Weights of a small mixture-of-experts language model, trained from scratch on English Wikipedia.
Size: 14 layers, width 320, 54.4M parameters.
Experts: 32 experts in each of 13 layers, 2 picks a token.
Training: a variant of Muon for the experts, 3629 steps.
Below are experts of layer 10 (counted from 0) of a mixture-of-experts language model. Rows are named router (the router's row for the expert), down (a neuron's output weights, with its number) and show model dimensions 160-239. Each number is 500 + 40 x the weight over its row's rms, rounded and kept within 0 to 999. Numbers have three digits each.
After each expert's rows: a language model's description of what the expert responds to. This comes from a sample of Wikipedia text that the model never trained on.

# expert 19
router:467438508463550513523516491518463467523540440479470490510534448542457502494504486530484505487447462530523526429454550542472576511573506528500419471493463496576436534487511566508541452507459487538483556502486455459514504541541484508443481599
down4:460571544469481440463438511488456521503527494516466493457507578570422484478529506521484539448518512438535509471398465630510487513535473495507526503470497484461552471474482508502507451514508522460445474495537450489490477464543430467530498480
down5:465552538483517574535447481566463490443517519522503493406458525445477465482372463626504532550484473530441523473524519495429478502531514440502553451489468452461520487497467419528569480480542502510534520489506511515511496515498444560365471506
down6:496496455470431510489486579493511481537533469544514489469499549495490554493544479519525462556515462501509528450514573520546530534447502564514442472478494455459549480449568425485516509469476553540572500520443535502427488534463467489494529482
down7:458547521452470488523478534467461452482468519480466473474530480488474490534447439603485548457533529511503441499509500526489546482450443465430552570436537444523486510512545472531527465507532524515501572525531543455550503503530542499491504561
down8:479437530537461525480506504475495420430506545498534444493536533450506495581453391488474503480489461531483519430533452427527406512504439500562548469466473489483526452527516498459446433511488471555474499487495488431524541582509530480507471506
down9:512465591447380494504499420522579457527520488462492499472491497467556495542531504488446467458504463522468451437507409481501511486498519480510431486457480535499521508478481505572594581473465426491473491386539535437503537433477529402451537482
down10:480447440499474462502553550441524570526463489459550561547428468560499527482506476475486466449492496515540488591557468537472517466470549486508557469514480441489596479488517504515495600479418503513620515539529523497441448430518504496426463504
down11:464506508559393596515511458505539464484529591458504496456503499462499515509493486496522486357562444526460504486546465508489562464456529504496526521532484499506498531576478467504500516479430504508483535491426471539474531496504452529502481533
It responds to: Article before proper modifiers

# expert 23
router:452495508461547477542482505542441465518464462538494448503493463571446477518451467476484555495476479497499566488446536529431530576558474518577452514448471547550518528496545543500528403516453465497472549517520460497517470513505503520537483570
down4:491429448547478550451565469554521476543594533473527459418538454479465472547496552480440540516560490508543442421576540530532483547549520442543511487479551485564503515512434501504529497393532574500464494502511494459510548487457552510435515550
down5:506513611486507547540475456495440493555499502434489507480460532420530519514509489558532550556533518474549496483566452509524496470445521493567433441483565457538511455492490460427529426486482497472513570516575506400492515482488451483441534497
down6:477490512520505465368466521548494475469483492589526477419433458457493438508426544422466435504505525509518523462512502534500476495515564475466499500536467479484520493513526509459514539530428470494513524549486480538484469494510504541431463576
down7:524577498473503489496527535495501504528472520481487523508558464475503516546466528505477466508557515502446516545464516522511557522522478473473507496519492535450528522538596458506466513513562417521473495486529485470557463467466447531383454568
down8:534464546506527506423533504480501552508511485482533481566417497480503532476475426505485505505456527593507483533466496493554512541517551533503497508524506540550502537422468468433427570531484471457557516429515514541461441538481358540395478461
down9:490459599518507501486522426463474478488544490536507525575524531515546503513488554494472498481444523503462470461422473493474491486562486561487414513466467457502477441522492517485477425476491527488488457447490544472473522537484457484513548472
down10:478515532453479513440448529526468530479522573484515525521576518486519449521519487498521551508454498488484509522518474507494518494458474511523420480453544492493468519454502544489523532512484531493583542445459562476430528473586456520472475464
down11:586534492399500464488494528492499489474492517477484503536519495485566584451538588491547488459420501512501467460519517483491519502477462517487426473539431559422550450472514581495490536487495509504420595521543533469556497447458410455512477548
It responds to: Determiners and possessives

# expert 6
router:490480504443518463484538515532447499546475444476458544561495419546447505479505481499492526480496517539520551549501509541481526447544461487452464393463504528578459514465567540558554443521513464472549477532463441505476533567459478559403535525
down0:422525453486447580520493516547528545447490513551467600488492548507521472509464520534505471544498456440529410501496492530502526563519427500448452475513471477583468521523523519485485541490478540506522536496476457546573511529481500493488507501
down1:455482542563505423488568509449428509460546507530527479433466559423500478467518465446549443483449531514481527582514525514487536486537496471381506515527511553459452579454521426517490497448530449550535431385463433415493529505479562480472556482
down2:557484453554524525525439523480457436541535524405516557508482422521488499413562542523506509534504583563472514505459408520509534519515578519506547479485561545520553491510559507522500484439489493424418479502457479528530544491529532484465542559
down3:474522492509483534427455562487470513459411527493579428548469511487481504437501562485513469525439440434482515450559545500515510420508514477399564576497545514526560523471535439462474498555462481526530434533473477471505442519532507517482475522
down4:446499485469546542461562506505446556412522554480530516449540510524505548417568496478465497434504632462529525468554506509423486492454547534492462443494477470486463562468440486492486467490532446477468492465488492482520564472545552538462482496
down5:482550406515484484401459445515483529517468547484450477551487588530522484490503533542450521510511517482507444585513554488537511474555516483558595568515536443433469547475529483533539507484534435537513427543558508509506504514524519490501548500
down6:476495529507442448525504464514549440497463534514498520448508496568485429520486538550486494514467488446518510460565529483546574524524513483580458581458512481476551489525580506518525479499488515435543524475450470497622503514511496515485517492
down7:479545493515512538486527526437474506529547479431475572524494563521435524478548494490450480498456563470543435454507537525541453475514484455428448475491450559547511560516466545524502460486508536469491478482423536489539520511519541501533519488
It responds to: Mid-word Latinate stems

# expert 29
router:514400461477568524536483489553442444516479505516489519461466446573454507478499454620445438491456498508572573549507536474471547517536489574554449503439437530559505564549538480500499452499491431540454533509466435525493484515560471561463508560
down0:426506477408555454489507558490519434481594518548480475560579463513521529481522502361514476438533510515383381527492498465555502495479528509489517521559433532536500520480480434466565446517495468533565479508571464491496477473437509456523457485
down1:427504481466545523474542509519575485492434461520491546530502469504501473494477500501414410528509549424502561545558445417456539506461517546516435486460553447556492467500537453521542550558525482519472430444474514487522407420504425499445466501
down2:420483556463470518491428471542521525488457486502619508452500532544496520507460423613434444520535479449472447497640464470500499522504539567497613556435589514493529510484571489506537530499486483443523590420504496539452531467531474526524506490
down3:517504502465509504480422508538515530553476431545524538544542477438523504483516524586427394453553513514457557461508493544601499502517601563485458470530511473482493570511457497499456439479498472526537460491480495471421538433490504487394485595
down4:506472527477462560488521500556521472530517490508489496471473534487556505528477520493584535463515529547489476472421518454527552476470484490493571474542518477497463480463465479458476498459464477451501489519476462528494496520496507494581525498
down5:504530408501505538481546543490535473464402540501496444520480511453534533476582494530485489529495456475589481548534446524446463533478460538444578532528492458474551532439575430504480532520423538430441465500472511500501542480526449543520477520
down6:472550537549504525465527477464507457510503454533582473513509544523470497557509439478526538553530534497495461510521452526507509561528554512415553494478493414515437529592533501495583509472513565456461513445532475539484488500502504494484483550
down7:577510485516570468504458388527459552528480508512541527471506479458478502463570463430499601532539560499512487454517598461491489503502515515549501505493525497498507427540526477539518505476516478518517461510387495490468522474454485475528502529
It responds to: Prepositions

# expert 26
router:512433482463544519544492510522449572514519488494519540475548532577453480481456497504430468518395465549583540510500520521446492581536473469533455549553451497458477579508463526480553424488468497536553610586487422482487549596478473488446516515
down0:499573543538491465537493584444510459481477429461510526488458479502532546439555369490503543479487539537530466493501463513520524483429437442514463447533493478478508399501428501507490460438456550464495573453478549501527436539519520528512505503
down1:530507510546499479600491486528460496446542449482522512492544509410502461488526497494537471474537456478480470578418534486504607524475508468498456486461560510470523579528541486514456504490479524468443511515429447547565419454413463464556464470
down2:434526446531473487496508500527510519539383555566529489472440581504463442454518503483483556532519484520517509475514449504463507505492453529481553448531528521474541495476509488448529508468507538521555585489421430566491528498471534504513477515
down3:488606527505511514417495415449593476509490579420515544587508515541568547521456504547463548458520530539526534462490553492476495490515554553544529535464505436467426517502492496482523462509537455499520544549473455505490580529527459524502533524
down4:525436507566486457445546450530473479476534478588489548458473540441466532553530537449567432539508492520489447453611539558558512560501568451624478472479512504528537532447467466472476496519537492499511563446533451441439576459481448470490423470
down5:519525442454480517465435516510544463486462600401458462488479518464548557430462468535573538480523525521491523493529553472478433485507535544528479450480512504425523536519515497533482532509477500519500432488499486531539465518609498432476454536
down6:446549534502433526457489468550471479537523462514477446493504484450441554495464471461516477542580462401488535487456460596536509491539441499565500475488604431463437498533543590504515464465465520488480528473522490450483521511517494468482523441
down7:516517480539498452523496531514489513464522566462524497435481433482505463456549493491443500517487477520515487471568476533502438517456478526397517477524489524562534552457488583435448507566504483448499518539447445497499521468419517485550491424
It responds to: Mid-word name pieces

# expert 1
router:501459478485548463441497453568488475547491462496503458549446475523462449557500473489513495509524530549528547498529516558445550519562504553568486504393430576529475576518484569499572493519466541502572551534518410530533531521447492484442509519
down0:494497545539400534494492484458563526477514497544460505481543547472493525506484564522550534523488528416473502527471491486482520443530519507504530509529483535494438444492528528542560581508547541456546519504540490521505483491489567496428452453
down1:452451490524535494467529495495467545514472533514509486518537425462482482554433555541562583492532524546522485503497523539537538529508504563479508500469505508495496439526531516478536548486523492518481512478515551527481461493444453537493494497
down2:496452423549416510486490456483504461470566501514506518555506470494531470554554525431504434480503553485430449470526459553476495559478476437488476470539558582531499507467458495542606541453523518534588543481525519452476509465487526462525559489
down3:502483523496509496531409536533511545531500490494502495463493495441506504537490552473520478490456457489470426440526432529591513461550524438482529526454491477478491515479534551541570480482534472476555493415481497427508467456480541457530475473
down4:550385551484533536559508483480503425478489536516502549543514593523541482470500481533512487496475557521491508561539463541480551526495481530447505484454488536485480504497517490511533479538528512488499465533423471530458442462532507526380535503
down5:472573488505514472469472497493466547541530481501569529442446501479535604461535553509442460444405488544515581542467506491431433446452514493480545512491484488548518506607536451538494541565485421524478487484511461452456395481467504510465415526
down6:506437474545464570460485465495486548486456486487490452500478480520528528539530476481565433484534488572494513552498543584486511505489457465484559474474446487441491466517492506484474672503506539526524538433527469509474562454446515488387501450
down7:481524504522523548483567571522530506490532525523432466529520525501471519517501502482504513466500476567479410431513518509453469506506494479498448444530452548508535536549455469492455504541497409481485488552487525530499484534498487539549533542
It responds to: Passive participles and objects

# expert 3
router:458403488458537493470425490522465458543503473551463528525504466566493530503464441563467493462515464519519547464433543512509536514560495538533442466468496489554447540523517536469535448507448497575515546521504460531491582542424477538458546532
down0:423415484512544522513542543473523540514574494536541498530490520456502479478481481492533512536458498564461471558469486555466508529484497511505487543519503462555548463494443529544451498451496436514561565441515530521513579456499532473468491463
down1:445496488442400574531422549513488487454497605492498506559476488501472528448530424497503474503481491615482505491445474493551473523477462440471480530461523493474487437461530526506425529462488456480499451453509457531459455521442480510462510465
down2:459494464449514554545510460551513416464538397507501549543482473464502448534515514495487499481443500559433525579488438451477463436436512546425466480535468523511493468522466482473524523474489444445512487529439475506516519520507478518512511585
down3:502478461517442513516478452516471517574570525472476420492470522446461526460484481459487530505510455472498445593526432447493562489469545493518492535545470482477440536510524492516570452509471487477549446522516498447427521444532450506557490505
down4:508565545499401564497511510467553487476532511543525500492559468394526497445516504651539418505488478467483467474393528537534477515486544579523514517433536503495558483625515511522500526489528604482473494444507515526563538562548509517433527503
down5:526428467418498518551428533472579491568555436464525524505515472542459535493482474504509473498477474460490499520541521477507499472527525517503521594489457485545540552466488555482544509489490417399392511527460485497509511506530487495430462475
down6:419489553453516463511511521474515433481533422542507481528483499533491514496507520509530512507532548471438474521421534478483478533519433470429503483479519490380560516459548582486497496478467488458479539523472479547542474435487510469524573445
down7:396537462591466533448537539539510485513522504527550485538466489494547486574538537517442527500472543494444489533532441545521445569554513533531487492507505492490538491462498440477527613502547483525531470497470431472529485526473510488489467474
It responds to: Spaced tokens in tables

# expert 30
router:522468504486534576523465525565487458527462479510480524405447451559429535463426433451488496529463506531561580523464557543480559547559417475555505494501458530543524544499519530457506455515417463469540567555494446522516500556490501578485481517
down0:464553490493466498455462451445514447470546474448489481500463602532434460541587498522476496504451451554426427499464559516501540522452519496483419517511519458566456620535502480508505462552522487521534515454506465445505553482489557476582501524
down1:507543520473514463486569464508431502514493487484492489551538466507475427434473495460518548513454498480445525540500554506520520482481470533471506522453491423495525556471467525513481520451460545456481512466503472511502454556434553470573461486
down2:421557436569490562580553499525526545522460514547475548472561536443534505503538520440493545558497496522516440516436476529505527471414520497488481461452463486463434541454535463521446380491567474587568484489532546467587510489494412471554498518
down3:419529544550518591452540455499561456565462509515506551414482487495503468474530435517456499535588493498542468456505423471510514500466472488498514534510511545490521473543502508494453486438540501514489565544484429494516538499472520496467555504
down4:504506510500525499520570509445478486456468546513496489554531517482544552490477494456542564404500477442466440459524438520522472481451591521457565528467475510435484501492570441495518516512503584461513512508469530531529483532508537552426511505
down5:479490488461421501549506456544543500560455504498457467469512519441515443538473407503553472548459511521377483528533444516495481585435504511462515489539445435520478547525514492490500512414535471499564549496482518410513530525503501418509470447
down6:525455499478490482425512527533494468481537438570551539497454482516523551500550469511474551580481506492424504536515538503477526470503527580477531498504452513498451433514585559475473530533460502554474442491479555426512461452472542483591456528
down7:498477518472509531420517521467511557509498450542537506626425526444582532589485474478573557512490556521467483499567513452469481522543542594494450493527453478467464484471557499444521441506535522511552489526500543497472505450449498416438513490
It responds to: Clause connectors and verbs